Below are experts of layer 5 (counted from 0) of a mixture-of-experts language model. Rows are named router (the router's row for the expert), up (a neuron's input weights, with its number), down (a neuron's output weights, with its number) and show model dimensions 0-127. Each number is 128 + 24 x the weight over its row's rms, rounded and kept within 0 to 255. Numbers have three digits each.
After each expert's rows: a language model's description of what the expert responds to. This comes from a sample of Wikipedia text that the model never trained on.

# expert 51
router:141134115149157149145147118126142163137139115143108148133117177146097100144130123099188110118080144128147128142142107166110102101080140175112158127153159152168101132119116113120114122161120145158139100133145126167171114131155140108112101125136096133114093143108111159089095121090099102122094165107131151063123123102118097119114108126191165115108125115133173139110126140138125137128089
up0:097155119129103117140182104094136150159099095136175091151113139102132121116169158131143132119120111135132113134164182157094135098107164175161124109129121115120151160117165103118141133164153136117079114125140155106142156119102085110124172134113125137115135162098095135136126147134076089132122161079080098122136118139152091119114127085154110117128093108134087134129117119133161133132129
down0:142121128126131158109101165122134123115109150105101157131102144116141160122091079122121141187116121125177118144094122134139105142128131136112180130123155137150153080138115107107135119155095143122141128121104101128083121171116178099196102101157091115130120104110164137149114142124163156102128085140144107074102110142096152130151151097123126142109117120089160147132095113149139131147171
up1:099163084126136154094132157121122105091205119105124111097146125127144107144108136141145141128120195125144095091161120142096137114143127136122146142150152058117108145180094110103117160150147108161128128166142104108142124127123122122154136142114110126127134139168141090128117120125151115121140173184148113139123162162113155172106136131122141106149143131130146106124106097087119175157137
down1:148129133154105130172132149069150116117155096121149146149143157128107123194068125157115146108113123120170151129121095153142125136161152140081188133143108170115121138086168126130149113116137113164100126103133153083151114122175166102113133149124111141119107120139143121143113137106073096136116158116157095128133119093076120124138113152140119109141135122087091106118123152118110147134132
What it handles: Line breaks ending entries in bulleted infobox lists and wiki table rows, such as after Website or Type lines; also pieces like year, write.

# expert 23
router:145176149129120147101100130150134100170158118111112160146176133108109107159142103122126115116120116123145098134100163136101130116122138161165158137125149194167137127101167106107131147124165126093091158152132155127085110105110116126150134145115136078141124126174102140151127136112124144117153089098102144157151149133121162115105087128144156128113163065115110114129171105163147115092119
up0:134163128105117143126124134157121156109147168132116130143102110143098151139105162118111122099180125131140133136167141119131105110162111132154171117091155097100127112189135120119103142095109100123118138143124128138116119133149115110156103159134183115171112138133149123140135117122135188146172110099107135127122138138076142144094141142143131143119115103100095140108087178076106047116116
down0:119112083095121080129125129127141094121121110098142160146111158121098182115088125112148128180117117144129124140123092146171117126090139175096088134115152105090113116142148116115155152116102085154088137130174102126122120133115136088152177087141096109128111096090113111141143195104141128113136140139126106120139108171151145110116106151120156118122117108105114138102118132124167146084125
up1:090131112122082099111185110147159097127117127117105139140118110102104130129112106141074121124154125121121122105187098143129125167055121089171100109138135148130138102113124142113135129108147113121148133049168136146111134118104147101099127148159177160130112100115124136131142096101107089130119092114140097148125131126071135139136147123123096138120126142131117124121077179145134129131123
down1:138110113094124138106151142166139130161169157170140137116174106172158133107173126151150148134133097113135139153136132147108122174120125126100138130168106134125134122131151106149140094112119128093153172151155085119112151110135141130082152135129113106162175102110154120130153119090128102139153076165122125153144165108109127122173158097127109143141122138110162125109073085173097131115114
What it handles: Mid-word syllables and accented letters in Slavic, Hungarian, Spanish and other non-English names, such as Hernández, Álvarez, Češnjice, Stanislawski.

# expert 42
router:111100146102158108137139089130127144153121160175115076120118180110117147122136104157147148124138109125139159147128112172100170114127136156159163117094087171111146139171148104113161122098138152107153132118121112106094145076115088105120108094115158120106140119115108107170167108122120122146121150139141169061140104109153091140136128136113117142148147116124110115121148177144131106164135
up0:144126135126134118188166133150091146120127083144076156111088132100116141125105123146086117093107150132108104101125107108116152075176127085106138108125121158092110096142102159143088175096115122103160121150129147158110115162099128148132133102115139123139124143129136142097102135126124126135142110139143089149111161087107155119147106151148092129131130176147122105188136118143169118155153
down0:121128136151136132087108143129126116139158114115077109093098131116115106087140147149108130122122155173121130118130082155094142112141170128104106118129141159147155136136129103119129181147118193143124112116095141095113119113098081125096112166098091115138135128111159135153151115149103141134151115117117089073144161134177113116154101128149119087175160165121113109120133148115170167141103
up1:093134127089100133104165119126125155151069143156129133110120119115084132115115118124117084147157129117142101081137139103157152174122141160116135128124112102135126118135116121116155116121155100143138121148166108159110115133095121142125102099085134097093171186122140137139131136103119115153128125125120127132155144134169110111124096133094128116164095192145116082082071148138156091080119
down1:120130176091130146153115151111124140120153168132113155132115123095115132167136120132121108139061119127124144112163142095138150155132172148111116111146105138085101123156113135153128121105099065127085104169192124115150132123157140136101145126113154128148123102137114129116131157085101084086125098122125067125145156131132152135133139139136107165120160154144151099114135135065108138109153
What it handles: Year endings and small numbers inside parentheses, especially lifespans and citation dates, e.g. (18|66–1929), (20|13).

# expert 54
router:088139103167158106135133130150088161142145112156116142165133100118099108150155139128142128142163159129127177087128129126115182139176124133107114095140130095103119127107130080068135106106152149147130095123150136092121120122124115167134127118112100095154124102123083106072100161094126086115104124120145133118111136149116120141148163114139144083122114119154135139133061143109114164151129
up0:129112091136096102137142099164124167134132124131124125102178153172121121133100128165120130111126093115102130107132105115094110137100157136122124112141101125111112144120175155140116163174148137125139132097160135121112114152132099116144116093098115178126149133089047151117120128119163109114145137107112112157142139144135114153106104199107186139126110131083103146118110095148175109112121
down0:121155136150098092100129071142133120134147147062107161146108125132129108199127148126122117168135121114168138100132173128163113093140148090105117102132134109119144096117120112103163137176120102150111107127159110151186153134111117134147111112090119110129100128127166168112134165131151128133138087127072145115135089133133125098126120132116146133125142178108138102178146138115157112133123
up1:074130113116156118160100126083082117118128119119121162149128139104145100148109146081141135122135122103082166123131133147179134116134120123143092127151116110169108140138118128141146160142128105104155116115131130152085150118100096111106136113131112120156112079196135185130126139140141132122109106106138185111087121143111144145130112162142121159190119163118137158119128099093137174141105
down1:135156143171077123097138123129162144111141136111096123116165108131132149091114118167144090113091088073107074153124102083127091159152115137106155127129118132097123129114143123111126148082138158159133075143116143101121113169171146130137131128125156175094186131106157108118172160089128117120131166144119122152178145123135116133099139114101146128116099122146112151127118142131118134138112
What it handles: Single capital letters starting names, codes or terms, often after commas or table pipes, e.g. T|3s, G|iuseppe, R|EEDS.

# expert 20
router:111122133143120118132152143123152159126112046131144154134136156136119169138126135123102032132167140118115163189165137132128129118103121125151144140145132131106105133120154142136113147128110144130153114133111126166085141126112103110129102138145126148108149078134174083145140137119127147078103105128117184112135131118115185152117109109174134138147106140086102130124137121158111103109147
up0:084137154097106136138096121148129090109128161138172111128145152124107101138140142136118106145103067125117148153115144107093152149127117104101109137115141172141098100170152081137183140122138156164151146086127152154100123086168139150096123126139137103134144113120102143138115141156113129146120070103165132102140102120120145129112133159115117181099108155136103117120154154117084144177120
down0:147124141133106124160140177116128149090077160130126069112138125135099130113162139120109169128135121183118130164164109145112132100170144141147128187118142122115121108148100108144095146148154172111092125124102123105138141117119128150104139150157146116147121098113201141143139100120110143133145113125124092103133114122144117117121104080093100100103124112128174107120179125121121192115134
up1:105166139165139107148152172133125129138162128111109143069126115148106160104147101142113096180141123112157139140174133112133176091137102109121086139150109125101114204150106149134135157142095120136138119109135132152128134134117125145096116129093130115135134112121136145103102144074151120114158093099103111092127134177116144190116118124106111099132080122161115131136091116088118112124130
down1:092103150111154125129197102161133121109116115111124141117113121153146132159158090131163106118143123089123127127142153083158116113105157122100167154119104108137147121095117143185149084145155156154131129106169106165187089113171143077149091115117155078142156100127127115097139102118136110137148094108104118128113128099125119139150116113140094151109125111126144106126131152102122135168133
What it handles: Final pieces or words of institution and organization names, such as Transport-ation, World Herit-age, National Register, Hospit-al.

# expert 22
router:134131136090157134124144137136120089134130169165110142119146110133099118147143104153126135131150122128119116121107100145119103122117165180107128131099113139128121115094131146093155124088130126095094118110143135091099118147142152110117099167174120130051125102172123089141124113114130106167118139150139128153090189075106124131107156145131105087095138105166083124136114116093179127131110
up0:134132136119106132144124116124123152119149139132180098117125110149125113140117128119139157127114141113183095172163130097189072109143126129117111126126134121152093106095124167156100123134176123170100178155130120104117122126110106091114134109154145101106124138098111114106118150113103123149178133123130108143147182091115143157105177115182167095126148157140132103150119142134165112101165
down0:130177135106083109073130122129151107144109112114083152147154158130130155137126140104129114133106140148149176145100134077151141123135121175093127160152167132119139158130164119139096138130117083123153125189115136132116164104116116104125091166137149141073101098144115111114135135108110141176097089123103109121126121129104137138140143092105156104129080121147087128139149095113118162119098
up1:130125129105089148117144127114132086117188135131163148142119101105122120130110158124161159100137163085124083117131160136157135106120118148159164146133149117147144099154093106136134088120151116168157144143083114106130133101132136121106082109126152135102116093161127113150109141093090138156112150180121111147133141116074142159134159079136114112147101140134086127138122162094154091122172
down1:107163153096154171120131132116160125159121150117105124123108106132112098130085121131141070142125105146166117152102146143082162136110135178170126148119110123160117109167134054134101120160129101125114108176143104120144119145109136168116116169146121121136176106118129121089138132143124109115089142139078106127094120086116171113134132159140137132082145150151128137118092133097151121104134
What it handles: Digit pieces after colons or decimal points in times, durations, scores and statistics tables, e.g. 3:00, 6:30, 1:25.84.

# expert 33
router:147143119130106148119131144130141110146123127145113161130083100194156133116157138150193138151118141111144100137150143130098148164153072136157135153148153128070132098184154125161151111148132097137119156097138119100163115162154111145130132094096104139164115134127097138100138100151143114105148136142106123113114159115152156150164166146145176125155133159095141138102125109164153144156122
up0:103130152160142158112147121130118147141180120114134120145137150180122127115153109158118108101106085102120160182107110129133140176154121106141101137111144124099128120147145138148163133180132109131135184171132092088116104098187116096120168145104124136125121122157108156120106143136127144152124141107182145137100139145155141136159133134116167121123104191149111095131108164167106117128136
down0:138124114103144121143110125114147136161136108132088148116159110146131149162123131119154100133159125133150093094126122096090121129138124123170130119110131169112137076131112128088101136181145161128125149211096129158172115125096126127110080123122130148134103196100115111165135138141124098095146126166119178159127111129082105115127122102121118091134091081124139148154125155139128114140123
up1:156123095117107165165131160129108089149110158120117141136124145125132182076161100093132113125120145103117085127131087137118160131141096136136157159111116162148149132172185120129128174108135120137110132082157152133142096125108114107123095131133139168149125150136198120121120169151153134147121126152089132098125141111120117136132133161122149112178081077149111149159128115152142125148139
down1:119147113124107096124095120113118123141086139117108112102113169122144096117124159090099094085147130152072124114135122124106162103126117128121165108144147108132134121152129114113156136162153144137132156092096118140122136128136160140074168109076088129142124115161105175126116103103088087160104166119114090120128141139111167086162142106142171093140127151101141080083121122110141125123135
What it handles: Opening pieces of longer common words, such as app, met, comp, imp, qu (approximately, methods, musicians), plus capital letters starting words, often in technical text.

# expert 32
router:130113149096130136123124151110092151140147128150155139122124157166101140106081083138155130180105179126166117104128133130155127100101120110150198109130125143105131115134120087098103122152147200097121142117151125132103158119125102098097127124118119137138120138138191132130127142117133123142133128127131097120109121122151101187098176201143139151147087113122144102114123142148135103107132
up0:103111168172139097133125138171081097112105113105133108110130160137173143098127125147142121152141125150137160095164090150125141165119127113072157067105107114107129127146134108135151117152105138101143170133127131108135120131173115135090108126082096133145154091069130155143122137125117162135116151121126126148121125122069125151114105150189132113131130132129120126144153132074105137155155
down0:159123100174100170098118184115129118121124161131121165124154126144113097154129110146161118126058112128103125153144149147144123170143113097124143133113122135128108116164115152117101098119158153116105139138134166096067123143086129117144129164159079118101111112124174143147136139085106106134137093130154129111174138181131145109151111123125115116139149126137157120101122094103116099126077
up1:168125077151162133129128088120144114112165103174139122144136110117146163105128124125195137141125101103126091125145101117145115167110093111134112138165108116107074110115111157123151130159080107115104117125160110108133122108174119100112129137141151155138131069113116148122086151167173115146112138185153112111088124152136131145168143107145146174116127116140096161129117130109147135122136
down1:157124141154125167145121141133159149127151148135109133122119107142126096079137121075115100107144153112171122067113124151121077111150122103092141090128155093100154129130114155126161129070128100183110139143082107122123150137142141134125153130088106113131111114113144171113124124116162137121137126105131167111109120130117104102129100111129124094069106111133149144079147067133092142112114
What it handles: Pipe separators between cells in Wikipedia tables, especially after dates, names or times in results and filmography rows.

# expert 1
router:143148148109147132127122130134091116079112137120123118147177122111150131136123126129110125166144124157145133104138144117112076089145149125126170132157121092153171105056107122088127102125131126143193123145104112123142153148129098102141126156153118117107132142176115105142122144095104124101099093093092104120145151157112092135099070100089110115097133169142151147100104123115101099123116
up0:153146081137148106117135051096119143107083121154148140132120108114077092117138145130142090100114129174157153099129145127104141152119115109123125157134093093124145122144148140114146133091164081140135123112147122082113120127135099141106099127135165108139109107167116100135169139102132135120119107129133145115113139107095099113113124146128122189116114108064139134125078139074154161118120
down0:098107159111124153116138129129108109077106130139109159138121121133058101141122177107082130139152141136140141138085130128128114110129143095102160128092121084166130128129084129127141121102153164124125120122112112112139123101126102170150160145152125100110122156096156151121131189084128146148115130114169094134135090117122172109129115128090107117122140194097126173137127142162136084131130
up1:136140158133139100109170102117194146131111156130137106117133111101122150151144169119117081178152111084123091119150157135144153096165119129160130150115150157120146125087131157109092123097136168161084152167106166135124109097092134122139141144118151111143117112120130105155171132114124160144138139103098131147141126176113099124108113149097136138103147094130153131107112143114166102069115
down1:139136147122147091147165110099113174107124105160110152159108178125134133114124114159111129148167120088146111144160123112154163094128152148127106080130108118144090125171122154132086117112130108120125176106148168100112126101143125138125132121080123154090170114148165112165104130110133120117182118139118154139169112082197152132109114146094114100132114147154144107133144129124138135140159
What it handles: Word-piece syllables inside proper names and foreign words, especially "la" after A or Is, as in Alabama, Islamist, Ja-, Sha-.

# expert 19
router:144145140103199082149143126164127092140133096113134142122159121102164097138131086164126129169117173144153167130083138168137124106147185119135155129098112145146126119140137125149121127091107158091118125108153144140136112138129116098168114144148122118139114148127113091098107140134110138150113099099104144155134169119190102154122080104151110148120138155132129136152137086122109127079113
up0:114083126105129111128148107172063157134137138137188144155163102120121116104163131113118118109100141135172144120109140131115156096189124149150147134180128146139172126135122139114080123127150130150112122139133109170140151145087115121127119137119103166136104140098110092118118129159121099103151125128175134112083144159167113156159098148159111111111166116142098121118100134128112155101167
down0:154143105133108130138119126115142160147128131129120157096167153167108145127126143140127152122098148095149202122148111150128167109161132108129159129118099166131095111081140136091091114088142156145105133133187162115101135155177124149131131130104160137131078111161116141118093136147134134121176095130155093110137129141134141091122123148173125127166147141146115169139089139119147101147085
up1:152158123084098129145123109135126113152151144090130109135110114144104136142160069172116102119072120122192132138144109133151138162147133091119104115126121163164133140132137139112156116111115171168134108131146164193082135136053132115143135116158133108138053164131152104122151145124159145139130104137121123145117113097143102120092131127121102138138152128138137135131092110099129137127151
down1:159171113141172111155115134100185138115104107115124151159157120140144129133130138150129175101154163145126129084126124140155144080128135130161111169121143102110147158132165108126124126081108162113169087071114146114097142154137104118103123134117105099151139105159084135114107149108189139098140125140105130110136143106097121094118103108106125111107130150149083131137125113109090143109085
What it handles: Syllables ending in o or a inside foreign place and personal names, especially East Asian ones, such as Shanghai, Manhattan, Greco, Go-, Bo-, ko.

# expert 50
router:117118092147128111130173146144131117102119117154125126137137113165130127154153098155162133155161136105118135129106075097153172133119144092144119158141100146118117093055131136123109115193146123163078108134160122111117125125091124120117140127144148108102097105154161123106121117123149133101129114106097121130134190157109124098133189071102105115139125160134135157105133135118114150130172
up0:151145161110133087116143111179133148143119131140139154122116091111157119155157165154121149146097142209131132128165133134141129131154113112141108131142186103122102081098178112118092133109123132114140121176155146124101113130134165103101161142158162130124087116123124129103102130127123142146158146135129114070128158137193133114136175133127086128167107126125108125126138121133090129092130
down0:145121123134138160135099124107098113140120099169132128082144131092118144124130146135122140099101104114093152096119123146112118144125148094147083140127167137117162124164136116096066151127106113129096082157119103124140186129142128137154094150138088151121115080123110139104118124107170140086093132120149120144118110147128121104139114167124139132208135146137105139155186108110140108144178
up1:123104131139154134163120144114098059159124168153126118123147059099114114143156168135148147124124113118147153156168112143119145128119137100127098081131124105152134121123156147117123128145118117140130072124170127135116105119090135169114103137107128139108121091151121104112140143177179119151134173125141158159122164171129103137110125108110139107102124131112152161162127132090062104106145
down1:153139113098140114144099137160090134138149151102140118121150133099187122131124138092114192132143111092150120124131125101105144167098138108153170127167091147173127115144116126122116130152136132145104198154121112134136174114167126129098129137114099125152103115094111111081089150126144112071110162106098160085145140136133150125132159125130130100139121157111152127090135114148130096162156
What it handles: Latinate stems before suffixes like -ion and -ure, such as de-script-ion, me-as-ured, project, inel-ig-ible, manu-script.

# expert 59
router:102141150117094101112109149101129089083184142138127099157127132127172136151117130147131116120147122141124088112121096122141150154133131153132190150130128066078118117136099131125121106090139143186137084072123132145139095158127102134171146125142132072090118095107146106106125156119145071107145140115115135097135146149169125145141126154126165115150120146131163129105136136138138130118105
up0:133150121116133062177102098095140128133163125099144090175137127115113147164111151131141111150133116116154076112113129130150096150118122123109128116114124072144129122165079135133130131102147148149135133110169145134121171131133170136105116122104108119153136086122133130123101089138147122147175121179160119187129152172156185114125135138121096148113103107136107112137143150151110127119079
down0:134104110100154127102153113180092084117148115157087147110148143126111115128153079153141149103140139147123139124189154133112162152093091096076141114103130127128129128137127155089126127146113142120145145095114110136085142122147152120085122181112062112158160118183137141107128117137118152110128123082108124114121131137095120135109086137155121099135133111121136109115153089163109127131171
up1:134099121141112140122127141132158148117149149117132094152098140077158154070136162143130106143111150109159095169165156113136123098133144164102104122140093104119110122116169122151084147183157144152134081100116124093137166100101167156128084149112131145146124090085149098139146147152123131178137157102164127101115151166130150117155109149140134117114134143132140131097124174117112119133112
down1:087093188130094162098131143124110133118090148141117132140149133120160141152083108213123163134160079117108153117163151130123156115105143134135182138125099114171130137134131155161135126140117141127155132141137141123105115119121054126126171142121085153101062089096153133110115098158103124127138157140120114126123140127149126119121104147124097144141121142113154134109121104119154103117130
What it handles: Isolated c or g piece early in a word, mostly after s or a prefix, as in screen, scream, aircraft, dancing, in film contexts.

# expert 6
router:147109128097139079156125131137139129139136152174140143117189150158154122144104122155169121095155106142121154136128091112146144116105214113126136130089135137129121120112132141140107113142122079149100105123108108090125141141171129110140163092148109148113092110133177118115120139146132048133122113156098136129093137108123162127108162153175141107120133148145133178110140103111129141126120
up0:082081147130122163109127110155123135153120141136135097133124113138162146156156127115150082144134150128137133096100135095112115152156140122087122157167129107148142156165118102154141097170082096146153128156115107097129124152130135125186132049140138126099086141123118134121170139102153146107127155168140145101124109081111131143125156150139131142081106115119119169147119136128158172139149
down0:136128108125127111153133086108148138137129108165139132126128163149064120147109129109132121157122128156134141112164145139105082112113102107131121157169126142117151139123176124156133114149126115103104135106130150153118120146109087169123136137150127099141112056085174109148159162175110146145128097107155122105153117082142088145119105090170138136156138124102111129090074136093150152131149
up1:119085095100126141140109101154144112145098125116140114093131096136108131151120127118133131125121106139127122117153130157126154156082154120133066081093115096135114139133117124154111131142137142108092126074177105122098124168115102162159115113088123144144092184115161071117112134169133120142147136112164142149116170143120155123150125137115105108124063088107150145123142134093105088140142
down1:126132077146153135153146139118157114141129141075108139100118121144142123101188168090089129120146135106125101120117176105147108159095133145128140146099131094124126078127146134175139105121132098183158117136140107094138143103124176123131157124121160147110118142112138143122121118150142130133125159109165117121123133141112127158151138092193117105082122126138110076106083178141169132130119
What it handles: Second pieces of common English words, often nouns or verbs before a suffix, e.g. car|ds, h|ip-hop, metho|d, mark|et, stre|tch|ed.

# expert 40
router:151112119097144106095119134120097098109131149137065097085128143106118105094095129143144161133143155167145129145129116168138130109140122134171085118119139160149156117104158098144123142120134153145088147138126118076082151103103102134145147130149153119130146111152113104171121123139178123115132125164116152126115079093093147090124158140118110125166142090136148150087150081150135133083127
up0:120134134182107118119072114090118163123128162105126107120103149125111115101072118109154146111114113124097132157120121124135106090135115133173089125149132159145120106134133138141151103103149106134130120193127131099092122094131123096120124163131088185161102145128156115170133131154125107196159131131136111143138129131097089123127178118138135126127080138151172121134136125119169095107107
down0:121128125122135135084174126110081161174135126147172125122155130142138161129158134095154125159159135135143157176095083136152150165132127153092137093127124090109139117177132097118144098126132121122122155102189142125167103086113144092134160097127144067125152134145103075152170116124122111134121116151104123145127099126123160120162122115179121133147130110137121123121143107097134111128099
up1:100113101100142153120133083122123154145145109147111173130130191116118147131142157082188072162144101144137137152117127151155119119134169109131111122112125083126181154098140145074127154112133082140118134120138133100156133122133090108110152151122146174119110108130159130088087121150174103151115129116138169113126137115104127113130132153146130152170117144121118096133168119130124092100105
down1:107124126129122158167147112147156124169099090123112120139165159103111152097152149114089097116078149133137131075139114135167123107134102123103125151104130108128153166175125138135188139146129147122169153164109123118137091130162095143137123095136096114125111132124122093116134113140124077118147130106161178104105139124136070116131144104173107119116148138155102164171171108134111136141108
What it handles: Final pieces of Latin species epithets in taxonomic lists, such as -us, -um, -a, -ta, plus Greek letters and ^{2}.

# expert 7
router:135143084164121103091137126111116143145118121152096139139137145130103120123116134105127150102153143133134159186173102158123087127094131114151080144179081112111095154122123138098126121141110076123108114122163123116156151152114075117113129136131132154153137099109144088106141135107117116123096118139102115155114114099077140139190156156173151140136122117175116139129133069160133121111128
up0:097087124075136151103130160134122069147148141171121149132096151134103107101148114103092145112133140114138103156078106124143160149164128109125170119094146143120154094167135136136123138120111128167132115110111150106160127097106145120181120129181156096125134105124111180107149095157128100166143118140137100133133089099121097086085157125144115093111139125138121126129102154112138134112098
down0:152174129149120116105125130114144162153145120123159124100126160134120140095118123140180096088129099140101120165079127106119127135169085109125150139120148093111129136148101122142100132145107112122150140205110124133143154107150098092103119112155126128134120118150115127136080084109129134152109142110110158137114127121108124166150179134176121147120137139128066176175157101136110154103101
up1:079169144152074141091114100170118139131120115138126124127145132115144122129102119094154117136180128153162127123075152085132120135101163134113117126121143120140088089127103129135137181128145123128149151151113094159148115109147121130119129122086158119142142120127170136119169131115146151122090147163139105126148160181176141095153129119145153143115133118128080154141107090139153081121072
down1:111099135120161130103151068137145178118128167159117130119178092178139090145134113108130112121121155127135132129130110119060150103103101175138126122131139141126129092120113112106083127118122121156136117140143138077093110126114150157166184149134136103110088122096159158152122144168122131186153136095105104099140134109154138172143143138101120123130117164134132159109129150139156124123140
What it handles: Common concrete nouns and word endings in technical or geographic text, such as air, water, north, south, engine, plus suffixes like -ation, -ment.

# expert 30
router:110108185142091075099094132116170107120092154146125170153126129163144152132104159116122107138089088112128135130049088161143140128068116105136143133123149124149133127116129117111078134139105139114132124109147090173115128116146129116145144145154143112121136120147139082150124104105192128105100141094157128144155155128139103125161149164121143146123139129117127126137168126081110118116134
up0:137137169117096139143130171104095145137115090068120096128165141113101115137120110139165099101130174147140125118112137163106137093124091139111115112151121120092081139158109128139129135110121153176164135110136129123102157078123141095127135141087148121158159119123140145115148139115124135162161162143160149135149162113110085145078150123159124129148156097121122106134122060176128129150132
down0:129154153074106148132145133128119092095162128153108110134136128167122104100112124097146114149139115168159136152145127159145130126192111106143148138083117080103115137110073106107106170142172137114146139121141140069115142099124073113093133129117077095144116137143136147133087134140106112128117139144097104128149113170134158109163160088105152157116147137127112125144092130122115098126108
up1:126113097118099086117121133136120137136111127116146144131104091155086134084129133138130117101108086119115125084060137134139110120131170134158174074154136135139126153121094154135148092103165130130103109111089118162138115105100151150130154113115139125140129149108162119105081111121111117118156149122131145141144145109116191085114086131155160137149113145149125111189112108143106129078094
down1:187099155152107110103105168143136085156114110105103143154190151121143127166149130118158146087108159105143096114145122110105116148122098120118108096145146172139116132126141138151088183102131120143166151133159117126137136127142180144155131112134142097117125110155121112130123126151111115138140114134125124063125102168118115170150111174091130128091142115084122146083122098135116137097147
What it handles: Pipe separators and divider rows in table header lines listing column names, e.g. Swimmer | Country, Silver | Bronze.

# expert 29
router:119117163111095113157138145155087132140142145144112162135127138108102132184125131108135115167154147125124148070149134142149144136168126111146172131078156114085133085114164092103139131087141130120134118108144091125164107142095137150131122105140133112174096106126100170088163157136110086120170136109160130106151171133138116133144158120119153114114088164135139130117108161142153144176129
up0:101154135171110091092086137116136167162125162165157140108100185123144144111124078134102095133122087146111086149123143135124144126113143134109120135128099131149141136149127090139133150104125138135130101169155136128160103159121094115127176137141172110073104147118166138142101145147129141142104162081137138121118202140145156127107146123152101133101133128119174115111131157155143120113150
down0:133128123099125105141130170083136162124152110093108114141137126106096080127123107141128136151115150131180139123101106134130128146130128135124153115125123112115095122107170149117154110124122128159163148086116168155130195099115111157118118120140125086132112086102122155134167090145096131146150131147107099119172140144135101138125141151124103097168140107144065178200143121131135099126097
up1:135121138120168101078143170166158092123126114111149101119186129149128115131118116111128090152126120142145146141157133106090091110157157117137154162082149113121132149153141123140131135123146139141101157142094137149088130181115173139119117080147104167104143172102133158113122103144095123119122113146113152085153147107160088129104139144132162104101173114115129108147098134173147150158125
down1:148139153160067153205132131128085120144136074136108157131103143127091148165144171147166124094156141148127112113113131141146151165124110110119124118156143161113158121103130135098129133121149107136118120101159090140090127111154150134160132154127145117103104120144131095171131142157107082129148128112117093115126124149130121089133134122171124167168065133124100137130133118099111085146144
What it handles: Single capital letter opening a proper name, usually a surname after a first name in credits, as Cates, Cruz, Trump.

# expert 16
router:132139091115157102108134125162150096131145083153144136140113124109134123126116137148119125118158143126107150109104105124157121057097117077143155137094116174093107141105109109137128114172132134131182104138099137121144144101137124121133100177110103109111102118133151117128166072122155126107143125157116129151123144158085155119107111174111087122147092091112160168114182134110091114147142
up0:130131081108128116140110123138128128194146110118121116103104121176110169123170129113143114162112114106095135110163128138134131108139135155153162138168129133105115108105152131123078095136155124100114121091111118144145101092118106170125116093118106119143098134158151154136071102145081132169133088133113164106158114170109119158112118177137128141120135149109135188126163132163126108161115
down0:128129128154134133077121137129136125130113137112099096127101116151145119156158135158121114134155192104126131120170099153147128117112135130125110108145126099129103196093120153135120133108161149147148124133127127167140111125141156142159120150131123125077087156088124174120104146172159141136107098082142124140185113163156168118133162122103139096168137114127144170075129164127122159117094
up1:139137161146133122142125146142106150121105133129133151174101123145168069128109141169145133104113118097154129130122115114134151166117147162142137122144053143136111128121136117099135079127088159180077131153157112088141154139098148169129092140120121119111104137135151126138149161107143093107121146160189145131139127145114173146097098130130115133118113176105132092140165166119110102124109
down1:108158133093179130106154136150109114160113119097133079119133140116132064161112111151143133126146158109153145110076113132098120124130111126083114096185114118107153147108127086100098112100135102140106080123119140131163162154093124138087122161125117120128101138140159123140132139152145175128107104179124129139114118134089126135064171132146102142102140133104137129126133111100133078135125
What it handles: Inner word pieces followed by learned suffixes like -ology, -ical, -ics, e.g. ch-ron-ology, Mech-an-ics, organ, commun.

# expert 24
router:127116132112142097123137122097100148149099104126100155146117120126146148127164141146117094142069172153183142146094147116159137121114166136117088108149178103144098080097121134117127160137139150132077148149120122135162120161141116137112192138142102123147115145132125137103128102156123115111134130150105089150153112126128102128070124098140101113125109147127123091174110172149156094143086
up0:144137133125113124141104131165146094128171124121139134104137137151118118104099104158139118157111141140065104131094142159119132147143140116086116154085112180127094135112160147122132141140142168125096129131145099091123156134107155119162134115139133168117091138151076143089123129115149126160162157114151110144154133134144104188121136129128101148175125131122067142131087163189103135159140
down0:169148116121117123127130118133126097106180143140157174133129154128119118108079144162140092137203125139079160152140147128113133158171100130112109135109152127153182147113130099122101102155122133163111117136118098133157141139119113133135144119117141106095096123142134170108164122138128138146072143107105144165107144097098129147127140119109085097137160160086156132121108127130086074123107
up1:136131158114101099136150114116148156137095111128161111112159157141144141119097168122123185130110121167156123092120141099137155090137144130129137095095120128103067132123102140091135183144127132129156104120111139186138117161140129163133104124117178120168091110101152122097120106122101158147161146127104131111105123091113123155184103098109149079124151133142136170124104149099132145119107
down1:118146117129117149123098119138114095088171113138122129122137112159124122152125118149100092148157133129113151160111109127150118141132085131159107131127177167152154181204186120129118140149152142146109166128103119109114148113117105137115117086106130140156113109133111100135134131134127090121087147147154132189117162175140160131132116102112130124107132156098098159151155069152148089123141
What it handles: Newlines after titles and section headings, plus heading equals signs and table divider rows, e.g. after == Description ==.

# expert 60
router:166146121113170112087092139130185086106121142153142163107083142149160105171120095146130099113155108148106147127113166142123146110150126116118139081140167100143129141126134112150117097119123120098139136126142117100114125136162111098158151136149102170145129107120139166145129120062145121127103115144092148139105128105158159168111148106156096137119090142180174100163134101128115125143113
up0:149128118132140127113106130123118122136117165137124102125153127160127132100125122118095070136135124084135102104133157127101140185101066136141120121169127170115132145143097105074063161120125118167122139157126132141089168145117100167113151122168139180128112138120115118121146120125127152121154102135136123142120142098159149142134134127187114108147119087165107139160112120071114174116138
down0:097092084129105149135068150126097138150087138120131108126153127200099116136120115117133082133152144132081139171087146155129138110103110144120116128122170116104139097096121162130105143088142112102134095103158131122155138149172166116149149111125139124146123070157156141146125164127118111145173171133102142109121095136151137102090173143111138111135148145142126106134160134148116140106136
up1:127146105086124215136105109110125122130147128139134127139122101114155150128080077106116111099095097139131133125122109142137116125144116121116142101115135142159112089114137128096138130128082161113101114137109179138130134149126131143101161120141134164147100104170142093154132148127138138157084130128127122180126130105173129170093120125075126133136152131115132093046135131129110127083158
down1:117185135148118131141118144100128157075117141121088154092165137134150130150123154126147115118081156117128127167157145150138146066127126118123152173121129147144137122124146089087149124139139111089112131115196122105105101145119140158126156097144128113167098130109089139111135114144124164131117114133107118100130105117130132076157091114126141124129084095145135095119127063108097135176139
What it handles: Short consonant pieces after an opening syllable of names or words, e.g. Cra|w|ley, lan|gu|age, La|w, Ma|sh|able.